Below are experts of layer 5 (counted from 0) of a mixture-of-experts language model. Rows are named router (the router's row for the expert), gate (a neuron's input weights, with its number), up (a neuron's input weights, with its number) and show model dimensions 0-255. Each number is 500 + 40 x the weight over its row's rms, rounded and kept within 0 to 999. Numbers have three digits each.
After each expert's rows: a language model's description of what the expert responds to. This comes from a sample of Wikipedia text that the model never trained on.

# expert 30
router:476547493549462482599542484582483507526465528536526537556488464596519484533447535449535505458493486486452510454555552527462437479535505471492519490539520400510533573473438528518545509555486558458464469559523540500535561488530390492501575530493520498561546482507463499505574494538500466520465552499507541528475513506522500484516450535520485467526493527533508535484513549472484457511468471512449453472501536576499449463524468490499488568543403461418549494490504558507541503531484561558554530567491449552492517508488482508564531500507471454454418528457444524535498487509526460495495410611460447552479587516432519469519534470517492485529524518484539510567489547522512548564505487522441554469439513430394515538483422578468491493448457478533491445486512484522506556440510519
gate1:535406552477481525513491527569494471523557411547530559471474462467508517480480485477510477434537535474535453532537494483509595489474477553514481513555463538511488473466489446467440455552456499626511506512489580476514468388480589471481532463451508556492541514457524502448554468475483463524550489506563526485495504477486530455452471510453534504495500566464535526479465518493503461476477511506542513435529531449540460522560506561468541441500524451448526469511507460499548439446504442489517445505487412473489549371470554539427537478508540542488515563449476530445445507476501508520507434485512493425516483468516526513437435521469493420442527568472511538510456436469477578529548490491615499469495523530522581487472525534506529549535486473530507482445487531466471481490531422
up1:535438509473434507518518539580511456514518413566479575461468462495489510496449475479463466418516529510568473541542495462506602497492501567523435539556465525507498542533509438504522438534456518594537486557445576464530454428522539509505588446505479552512526482480493508458544513467504470482551499501540538497547547500487522434499478559441518514459518588454531505460488514506465449505468536513487515453518522466514460503511496535434522398524563480435511474490494445529514440424519459525504492505455465473565532396499528566436522464506535498517496536470451529476471513516512519522496455380526467433520489476524554555449435511499509444451493549472477521534503508468501558540504480510552481468497466594577520484450569547474538561516496480509498474450499468430470490484525409
Description: Numeric tokens in dates, scores, years, statistics and table cells, such as the 7 in 2017, 20–12, Week 4.

# expert 29
router:489532477577519489556588486550524519462494508534568500484477471590534482483471493474536487483465519455438467457483566544480463512488459590467551527560531455470580535544430520484543491520454519393438427537569496497525517489468456507516462543486586481460606455538494490472541439528537451489478486537495490535534489498526441526522501518516531464599544466522511506522542523448474535484428451505486440406509551523514457480523482476451588506581439469442512489489465547505528513536508511486551476533519493512551529552485555504484537505530528476479462506458486566543479534511539438524480457527501493536488529506434494477503534567524486498516497562444500542523521519531555516574476415515470546463514563511420602527526501523493543437480433450515433416541469452488505510454529479
gate0:574475456493573470481526453522474514484494541474565530503463481499474471484506496500519550504457540540466482451485434541481576471539503518472509533477488500504529472511469528459507499526478512502466476519520593558508476455490493538513544570486523562473482556548473500432484510403550531422477515590557537539537481481521506555541526537545479536571557442552460495413560466490479479469443486507533415470481462555547433536511507496425463528555461516461495430543510476527576431480515499461465515546467467476535465493553543497392471433517512447472521523474497533565512499470563484503525477524526470499568522547523501463487483509480524512430428520494467534465477450475535452531512420518539455623523505557458517581426545541450466452466499544452480527531471507471612563523480509
up0:523538530432528451463492542546526549466478549553544497575575545469488487441481560481528495595495515431468471519526548516436506471522477475538556470525507540514487468484513528517474432461551495471504488510506479521500541546513498509411450463515512456537428514436556440535455499526505500535449548464529501472507505475510522538498478501483533568530539484487510491443526471547456478471463447576466472521589496455449505586485450465484503463541449461476519628518463503558513521481480481473450415508549592514463537494503496408591578528489533524483467512537529487479511498513375471480516522538498530474468510443448435591483511515443558489544461471533528553450561471460506532448454555550492480425484572490489485481522497468509471491497575512522518479580431489533499515447501448
Description: Leading adjectives and capitalised words in titles, award names or infobox fields, such as first, New, High school, Best Main Title.

# expert 23
router:431527494515466472524453446546501502506523523519515459523438510533538511461512474502537509444499479426453502477517526513476514465514397539475548512574469468519540500599468543533548550544451523455444489527519458493574535499513475505493499545492519473507486458517485489540525469546530448447483527533476550520528524524494564462546480523446471492553537494526493508510520536474411504467433449499531521473515525530509434469560462505494569519583437452496580526495505553507541572586495521487522486544483483526535517613460522549526560463494536482425479465463506501516541538489503469558490457512473457518433563541475452493477469513539507504530492526459560482511555538560551558543418374548496515500496546477443600509463466486455497441438512502565455426524550396523574564454512494
gate0:445466491451508489539522519500532521469455459535429483479542572511488504481502497531471470545536540481501499523472502508510457598512555535552480481594521517492535508527451469498518450469507546638473549564508541438536437544581491506487519451519519496520550496535477464430468475514506492544507576495465437497518500547492509441473467526501458491450482482510517541543480458485513515489548526451388475564482547507539486515509499545529497426539491501480541457515537559574502509578410565500496477497468434472541515511543450486490503546542468456503482551420482430480546496470511540511485538386516503476453518535517498489480384482543494433517500474500468509451575510483458579530395500540404524458452499526471511535489529547478487481466551473533450516445568479474513538469491605
up0:467507472492490470517538472551505425503400508487461569526546517514505531557483524559556444501523546542553439462513511447498527460483468498461496514527456510515493486458528489517491544497463472423522465529504534437542508562460554502476495440447462504513511420414472527539471514462545513569581520469513564516496551474532498519424501511506441599567545536581480495555499497495498464519459487504500535486507447566518525490559508490497505460503532528464483559536449479505510462532520565508493506460548470449469507505494490463595554570531519548430480458500467493520400564476404488496527477471441519531490523443512515497478496459491491523497482565502571548505505454461461520461503445402503537463545452604508558634446477522499514508415561408523540488526455464500532487504484485
Description: Common nouns naming a field or activity, and word endings like -ation, -ing, such as music, food, football, public, recycling.

# expert 18
router:478541453498496423582501439541472497485522662508483532527451488553479518511452496499550514443459458508447495461541509539426432523531438532472516559497496465531558572531451546485565567517442545445435506491524399485539516445477452556481463524464544493578522456543526527528515534572497488471497492482521473535468485497527486529474487563443513486536478499583504447519489543461452521474496479519452500437441563484490471483485464519511521582549455439438539489494477535556546499487427516474529532551500496489553470597506503495559537522513530509462480501533486579448480566541564494562553479577512512528466546488456491533498487476563545517550457546469503517532517562536495533537467439544474523511479521462415562508484474525458507499493472483509421442547514462515487557435498467
gate0:513492482526579433463510465492470517493524548504507520541447538506471470497489489479545498505478499534469538468487496552513551466493500512525474528485486515501553608506448497485506430480419563469527480495548493512548427505509545514452460474445547538479524532437538511511560425476450501517526530459540400434470589446479435535571483507453541504468435574496475450498542502474488501498470455535530538439464498521510431516489386613504533500461537518449510515466472481495558447483482449565478561528530530539599535575425521464459516525517491501487475563546490529410495551582497569541504475528517522494484503417481480513482470505498531532522488373568468558546456499520470496470505510502536549466524441582442492495557451521486549538559495450457481479498568500498508497465496481
up0:511491490468570487483511534494455502503531559499449500540508510514519482503487512473504491524488522578483515443500546536496532500427502545489486572502488484550520583491443476468510441566408564449522569487499468497520378518540477491449503457482510486455492519505505563534540486464454505545547462490537445419453561449482415459536472461452554556473407501504474485527507512464476515523478498517526558443522427497506435479449444564509577532454544488487520508462434546473559438447474443568506545514494542509590486564464463474481489523503449516456470545492482516420495472556463535532478491569520523484485551419481516551503446496537571501490503431528502502551451502550440484514483498483588584473458385605504517515534502491441524477555546495501466480521523455524503500492478565
Description: Unit symbols after numbers, such as m, km, mi, ft, %, and degree, minute and N/W marks in coordinates and population densities.

# expert 20
router:444504476556420486531500391487503501485571554490497517536468469542521523571462497451521460472446454502462505456488547510439452495516414536526528537543527502468496581497420497495548534547439534503421455549507531493522507446537525510476423526504529473487605465468510488514502467540471452544486549503499481536437506520541514506494413548472505485497509488501517522458516546426431502467455459544530531468482536530519467473519492529490509539576418495466527535538517600521505566543498501502579488612518482512502589501461490503551513503471531467467509479493467550510512546510497520585474450553473502535510463493480475459469539477562500562522424532480564502538522521563475478557529445546464491468513581466446543534448454494446518514502548512533376466533556463548567562459466506
gate1:527557543503505492553487421510409506495484458489515548583442497521530465607558513457418510469482469514485530511487504510450466509448556559452412525520483521497520557446559531528470473483568484567590484531549475547493522366477512550465491522422470496448477537395486479438525531504502519500481519458473557510472504488509524466467486540461470491508457554533536491528483506407502462535484516522495432520488481511543501496502480496478496504539500465468488485494488531476456520501531461568493500454511480485458450565513457522454502493547490523513513504506503417457500481509420517526520492502579466586461535509482461514541413565565510534499450510443546529492496450491465537537580479506549514489483546530529494493422481509511514569379528496500515573448502508570539600536407485
up1:540532464525458487554487409493476612511513504479474535493536448513506413588542482456490482488509608507526542473562531468552493527500556481471428581585532490522495494449548535523428471544514560481592472492508477510507430396476510494425450519455487472486493498474480480462490559519528502494473428550488515575458513449493507470485384452483488390509510446574495495520479536465478500489522462534511467544457465527536436482525484507438476513489495485494482474496477501444504492519561489473560506434535449463496485506600496499507554532554441508536460485525485546534532531530467565569459446553555460548478458546521535546481498509521565526496417515448484489483487564489562528476514464481485482456490582452523534551442498479455543528471556494441464492457541516526541523506476477
Description: Opening parentheses, en dashes, slashes and section == marks inside citations, scores and tables, such as Munich (GER), 6–4, 4/46.

# expert 13
router:493477491520471434508491484508506567497568527513536492512508500583546478526468441512571515466466442366463458479535557501497447452549440524514491573533538426520600596500527503495536542496450488478474488551534474508526522464508466526517476541429533505564538458511524481526568513516513418429443549484507484501486491480555502502482513490443462512560567529523475509549525555516471500470462509548554542508518553482513451486530472496508490540550486430448519546563453515531556513550474471484525506533500526505534496535421539512557551515478488454475463501445457669487533540474476504548506447524523511561462533490453407494507506463580488528517483518437524535507495546523532571538473450547479581435498510473426521503494492554485519453428506459515421439488512477498533446460491502
gate2:492477497438443507539493472521469588492519467492449447507458483550537452570473475578586555555436533485483549515482470512518514467462496569489482486551532418477539488477528534475481479555516540512485500574464489529451475497489468541512467499479465456517594503496514413517531516428526472518493540541548437444485474525460506513444483545459459492488501523450487536428518561531542509496466478523523486495477560501463473466498521452541417510480578468500546542462467522455514559452476448437522549488513518484509486430514493560639496521476493570469432451460525512540523508533488472517435445504429539457490461551496486519633477520567509548550460563567501493455482506534539537498529510490487466587535523541490388482504565516509528488512501517480487459497439486521523511588547564
up2:425490493499545482498507573462502511511548483444577545467533510452478494473501500494444450488602514524455532462480515503470480587434456434539502484376494561513549512493444614513546469469511466508524482484555499447526550444534550493513514454562575511492478509473511530476465563507444472532506582430484486484593480436497542542457473475497540487496523510500532500519471481435471479467435552487452503494538513477512527456550485494588517444555491520534507398474517491573577458466523493566565447487511462559528492535528521490390510456461510483523517518511449548470461468487492500456565522492483494542459478540467525519483525497461475402510523475501485474547465487491455522545472498530488573467533534472549605511542460428509507472513493468550560453529564453452470442526507481
Description: First pieces of split lowercase words after articles or prepositions, such as insc-, dyn-, mod-, sp-, un-, plus CJK byte fragments.

# expert 21
router:510494495497469457516526420515508498517516534493526551506493501490485511535495425446545563488482426388512492462555575461458495498553470505502497514520516464529553587480495483574560480550467525474492396547523507458541495448485381550509540568459530401479550427564525457501496473568484459455425515487513514491506542466533531479551499557493535514514507547488473514545449568481450523463477426530481508493496547529564475453523446518533522525579489473449536467528484498443562524572486521514489552548467518540489499512455498500586481551608590479478434477512423507490553530500569456523479445540502516529524524501442518460518497569534524508505438487497534516533531542547561509518481466564504487485513511466423532525465467468492538490471475502556494424569518448531555554453475480
gate0:538534464525518501508525517547453498528447512455510500496533489511510538551379511388507449461489469514554484476478475476518480548531528512488520485465466561586535465434454547608500558471487488469544461615576511443532474434557472519537533588469493470407568479512521588495433467501462473545503532513524475522503529474524484506456512503484553516411524494534495528561477532481488507541523463456535532556544561440501566506514538419534438579464464481444446486462524463529566529476551508507514456506477507525508483495525523475450423497518558414529548489501432494521496487514493560519588500425462516541534540485521543482467478579466490471520480447457475533517518495539498450522580489502498495478470498446469580487479507475550533509542524489499471518476448439445560426502504474
up0:490525515424509465459456486430520507499517549499448522438516543532490463517617479584542472549467523542480513513538553524501525419559460429522457511523548478461481534498479526487481509492553569509466591458442574495537482533449533399516515465502453526475446607422417495547472543465608481499490518506496557536439473499477522453518530502483509524485507464495553494478481519535524475527445488511483450459482473502496467525489483551451527477514504527537588496524513498564460504538453494513523495501486466508462531531477467485486508421542419534553485476500497499465482527570443461430485533465522496458409408519533480556507464406490533482525500516414523501503527585494498578459428476499494481487550466479553473459540465579478482460496534479417531538491462497532444484502453423
Description: Nouns for positions, bodies and institutions after the or a, such as member, Minister, governor, team, University, family, part.

# expert 31
router:492573506518465517542519477565491497528550550571561513550425442508489514509460531511507513436424463453491486478486562489484434482517400516481504484565528482461519559520447504524590523587484504527474469531512510504564517506563447516502500542506541499517652495509568481510471467521504441492433506492487470522484514509492500507578493543458531516536528549499535511471569549447521439443472453512456472459499563584529457522529485501500400556563442496430535513484456512512538521523431466525545529554470519512562523594464545479584528466512518487453517525523510584458480478508580475533491424573455477536501501524461477487542491510530488475505484509485524527573522530514480511483458468592480501499500527454444483495487479546490532479526434427579436441515522459507548470434501463
gate0:487485482445525453535500560514526476426518474488437478513507446517480499454493522468524527560537518568494493513513493546530478551595519509507418544560519452490534568502454478538492546536491520495445522501546406462490550505462524560581510600489501451430524443469467566564522414552488530455486443544493467471464490447572444479489486433451450548437462505514597565538489532500507505508570441459506518484460460462493549592472497525456506517485467504519489491498478481569527590537470497465508517476535466561468472523490510512502468426519526531474579542475447492511509429544426471534469480464532486396504492500450434506564462520527515542488517532498507509428533517480450530473490489515460501545554562557445528495483551479493534456484601471523447511545464470498511429519434484
up0:442454466516498492485518507540456545516541503504457430473582496534564584524499532473485503483461440509441448505474451450468498494533544483573520520466352498446531486528523600532406523460472493503511493453502518526493499523437479536399504521513458456508479492491484478437536507567490520489420496479460496467568484527506494537544557496493558493540510537562532488573491506460496554571480512489517536504486486538485483532506548466435504473471527396503502599526530553506588478460507485565514541530514494497501570512555540432508494530405447542480525445426472503491511547485479456498495504401553509545415556457537507520519445519514479552558477488480517457442562471476427491538450517520426586490524430488427497481498486498546466520498503523493564526532485524535477522494461508
Description: Single capital letters starting acronyms, abbreviations or initials, often after an opening parenthesis, such as R in (RN), D in D.C.

# expert 5
router:445533476539506506519480493511479569495512609565514554582469478562476488485472453494548541486422478452504523420560529515371458444544487543538531500549531497521532554530490486484521524535455521481451508498511474486506510462474469571474540554430582445512525430545460506482503406569515403493494553519527582483485589476516493486468514550488524491523524513528493512508562548442468515412514431496493501451444573555483467473496480466471480569491425439443525538452490548472523558550498492483542533540514508529490516484456544494539482534509546485443432516513449550522486535538455478606466437544460485546496583503485493523473537507541524535531468513430492530568546516528522519482466473528525515480533518496460487511442479513465508491496448421549384483539493465520511489505479523
gate0:453484515546556449530499474502536496421429471494550459519470545555499559510469572478445412495564525487450459496470476425515477509576511618533503449529550476504512498531508453472560428435490491470472458505434538543479513545552485489461476479491465514501514428413506496489501527457507474531491503500508582566502573525475551444532451470563488482489501480589471474440582514601481409484494516537473571501495526499460475505488422547444489561551506550518522484515557534496405538470446501506456522425528487441475524461486503525494486486457478514442479580467499545583459509499570531560506515499494483461517576510472479467497482581519495501535537576485549423469480534469475514473532479505513486506501498533477497423493464502493548458442552582532537549452524524510528503488530462
up0:491532454571527496460444515483506479424507550516526512462478504441467467531510536556529553595587433395493526542454502490442450541572416443548394499505543464462574599498492526517401488516492537523552517496547481515523505501443516471475534474454493483509562467465459545500534486479500507554571542538542475548526522469474509517547498469552475526512487544519518450536503547480542556493529497439518469432493508464507529453467514534523533519499579459513489533528555478503516474545448467459420475480445548464527473479531560487500561506459483459475477438529520507512492452500476492554492432536480375487463569507508470489502546489493492458508494447428551524599506462513412534460450477501447458430469462535520543474484519510548476495535466494543555487462475570465565511463533514
Description: Commas ending a place, name or date phrase in running text or tables, such as Liversedge, West Yorkshire; also in, of, and parentheses.

# expert 4
router:455514462543441484502533446612464499502530523488493520526527499552468485515510498507558500463462534450510489490532552548432433444537460537528492497516453480558572550482465577554528517530450570439483429516533471488515499476498434551514530563494536460557540482496525494545520480573571458484443489494483489482525541477545547467536525569511518496479511487524511488498440560463459427427486438515491555460450546481502471487554446474558467489510452470439535473524476569520515546540507531504557575573473523547566567498479507447522502578544514464467454498467515559476501528508539513517480468526439494483444523572483495473471508538477563509501440525419486512558549540556540530521482412579481481507468557469378610508452476514470534498476475497518515425559478429519498536476465525
gate0:503512517507427538505516501551476506466473546493519480493619552529502487527530493431494480535480416499464494519474447479452512522504566463501506537529473508504522473606527477600479567537536517511472522501507527558513507559484460555507515470518524508534520540502524481491461391526535404500487428560468537494456503487460454542593595485525520515450457480424452559607498396494454454493481489468483524452506496458507522481508513498423518554452492529536575440500526473501516487510474451438476503589521510532531525483464471479505502556563488524518455477467465464538474497474558571489517508391487521452518495534510437413514517498506480472487459419503469518522510440495503570487496469493448467527477484571460511505581525492400460526458503513584455525535497511445512578504457519
up0:503552476524586496451556468513473548510483523539586582510548484517479493497501534492489483446583498455620463544494542478504398484554501546508533419524534511467505472526567504505504610523538459438507527488466495504470499523518535448450606492618508497492535497497427492523458460498538548500516538507430496476534566522478479442461501449438509480517487461533506514614520521506544547521501528483461484417592464471555546484435510506486498520531458496522458447560581522489472487478444490511510508484498522547457547488482529500431493421420412500538514529457544544491534556529481471497503511444509518499486448514479518470505481565579445449495529444477459499540484485517447522498499415491517515586471485467447506455526471508492467464446505470592524489518519504478454501505451535
Description: Nouns serving as field labels or headings in infoboxes, tables and section titles, such as Location, Votes, career, season, signs.

# expert 10
router:481483514515458470526507461548477510533552539520543519508446398564483508523463444515524499420490491460453520453509556594486499448546451531489513490426462462570537525541455557501521501556455510488475498515563517506527510495527480482498492555448543479519500429506550510498563504550519496505475546489519495536537603510583499469510533504490494532520552491538524487532542588496532521464483470515494507479449533556562482506519482475489461570555455482451493467487496582486510573516501509540564527531481516576523541495488497474534433526534575424501483481450408521478522508503511459513494432520424533536473542538458484454522478454493579523519503573467446501568545563549476526569486479505418560468501532509440614525450497504492511480501445425499376416541494476537512541477418515
gate1:463514502500446464479485615485523574490507502510532434556500438496417589514490485512494510512496510562494482472469541470523566478532485483535520534451474491493536506485458606494482468497427468552465493563487507552519459486457515404500506504475444514567485445412486550539506496558454591526501531464503538470442501524517502472469558437509480492530535564447465493469489519573518413490540455520429472501458525514532459502508573497485450490535479524495551447505469473459416493493505493506513490509514442538520464483471486464489469482546489475581478534474477485465436394587577563486527499445409477543426541451525494513467528449465522493392503550534463536525512559482546471510460571536445459521466499531511542477456499486477517526507505509472443520500541565578500511497398508
up1:580535478540575535491546508534410459500525466561501432403486519491509490478472514440579454522519465554536485519573492527482445533538483479510522488556534517481516440552532477501492496562488559421550488454536501496507505578505455582525496519545531592451492564525525484477479446504498460452525420525531520477497511503526435483509460441463489444510445474553548523579517505534495593503388518557523500484472498509565540530440458588478548431477427526499442510511469510587533487500512508525469519454477535531480536525566495523523458528431511545435483442488517539490460586451451540503519544561538566473504473525533478530503464558512513447538534461580430477489476417471482502440508481505489521521464441509438539538504524531526533472513480483544575502526479442487519479463501496
Description: Forms of be and other auxiliaries right after a subject in prose, such as was, is, were, been, plus pronouns he, it.

# expert 0
router:466519467533463475549503437514495610458542524540505494506441548570515509494474516521522523444475483450459513450522523486480475477548431524467498507478513425455517530499458563529554529562526489417397495519522478515521487492522434516419524550484506502478527496509527496526548500492452406483470539494467563507534605443475589466527527543467492493507472486527530474497538578451479529430464493620464482453525549531518436420558440505466541537595490459487527450506478588474580559527505507490532462542488518531472491473484522519602518467490529502464507494461470568552567485529492494570474472531438401482478523485470431475499506466540541488590471501479524514521566550508515533535450460522499531504453574468463521523477518497468543488472506469527431432499525479545543525472538492
gate0:499456522477500560457473460488460514483582522428486561458488469488460502555494564557612596546519446492512466522506573481540458503508528438487476461425473462541564518526506511481532494527490467512510521498438550470475599470513527542487437565488493460445511489468448573492582493473469515452493508508490486453603502504493452470527529488462573496464542541460543469572498510494493494563509463583471481540480443458581491449478508470533533554550510520515464433533469454494595487464547525445568513526538461558436429506473491545530425523462519515455499445504502515484505493526402550542414480493430450450528506464543506539559439504492489449491506520481465475523547521468498432497509523561537517461436520512551479458498579515476485498460505456491574443528472522562501513476520486
up0:462471514453548542502517427517464525480520418546461507535471458567488448543486596549537544547534521545575558543453533533446532441475504538538470525490547483486499540486472489439475449544478541557541539429521556513477554488544510575512491422456509510567594473529452505515551523465566546501494504439463489528545505536474467463443575525516438531468498478472433535475514514486462530541508442518519520518461505512475465518465490559530449365446482509522559499453442580503540466475453497503576505451456473539506512516531489539500459478527496375482482541522481458540477513456428503525531515494541469525465466552479528510532451537469441528514525509485478486545528498526489496462439533500482499417570521501505492612509524452454473554515514500506497499500475461594454401524480518
Description: Words joining phrases mid-sentence, mostly and, or, but, commas and semicolons in lists, plus with, including, through, such as between roles.

# expert 8
router:437532525575510529576573477535473528488537491511448520469489465532494550531428527486522484466427485487448493473538520534498461496571506507507513511569566465503545550488490545532514494551472567513433473517579514538534549486469427524451507573502565472431566423524556512438535516489481456511462553509454490464509578439526516479544466535458535497513501469510477531534513542458476553463455463459504505459442532500503459509469491446463482530540464411465489515497513543547527517471437531509545520543499528509471526480513528541525523492546532412368466475431477514482537544515507486554495439531471498553493592537470476496440478540538506511551551552490487525501522535562516529642447444614492515494498508494433522494509517500460516467503486458568458468557521443576582482489500496
gate1:531506500457513465520550539523515528358537553456434510513546455512553541567489490503470478495546541612469568521548532496499535467500501555500519479563487479485450533530522536462496492573535505516446490464454567437523471467516480509479544519430532476465490457507482470460511521488529536486464575496354519454499528432496522486474446565544503547569469423471443462507532528494496509514492549558544522568467485557516479474583426474468530453514507493572528490491452472445541501446519463460455487467495515479519426501445466489517552480465530538518549470498481470459498444513521458566501483589527480481483500482467497508503525564467562500385524634569476459512497459529470530591515504491504442486482486488523513446509448467528506502445471546448494489474507446498508564492465496
up1:486492565535397522487511477487462469549452440526499538387494477496465445426466491513493518515476445465485487508447442552414461581531469479500486484456490536485508439482477459522526503408519518463526540523506415532473554527494569500467507501533417497513491481527464523529501550501468503553526495514655546516513503547545500472567458454505546471469502531507567514493548470475516551487513442453417451504503490505503516552471558505549501570471456493443518440510586530539495497602492539547504523554541482507502526467496541538440511504490491467475501513423533505519525558479491576448482520415446480541506477472447534506507486404511484488576480462407505519531531591454556462443458477518527494542523520564507492544514473534473476525569492515463537450515497545495567439504496506
Description: Given names and surnames of people and their inner word pieces, often in tables or credits, such as John, Mc, Kirkwood, McLennan.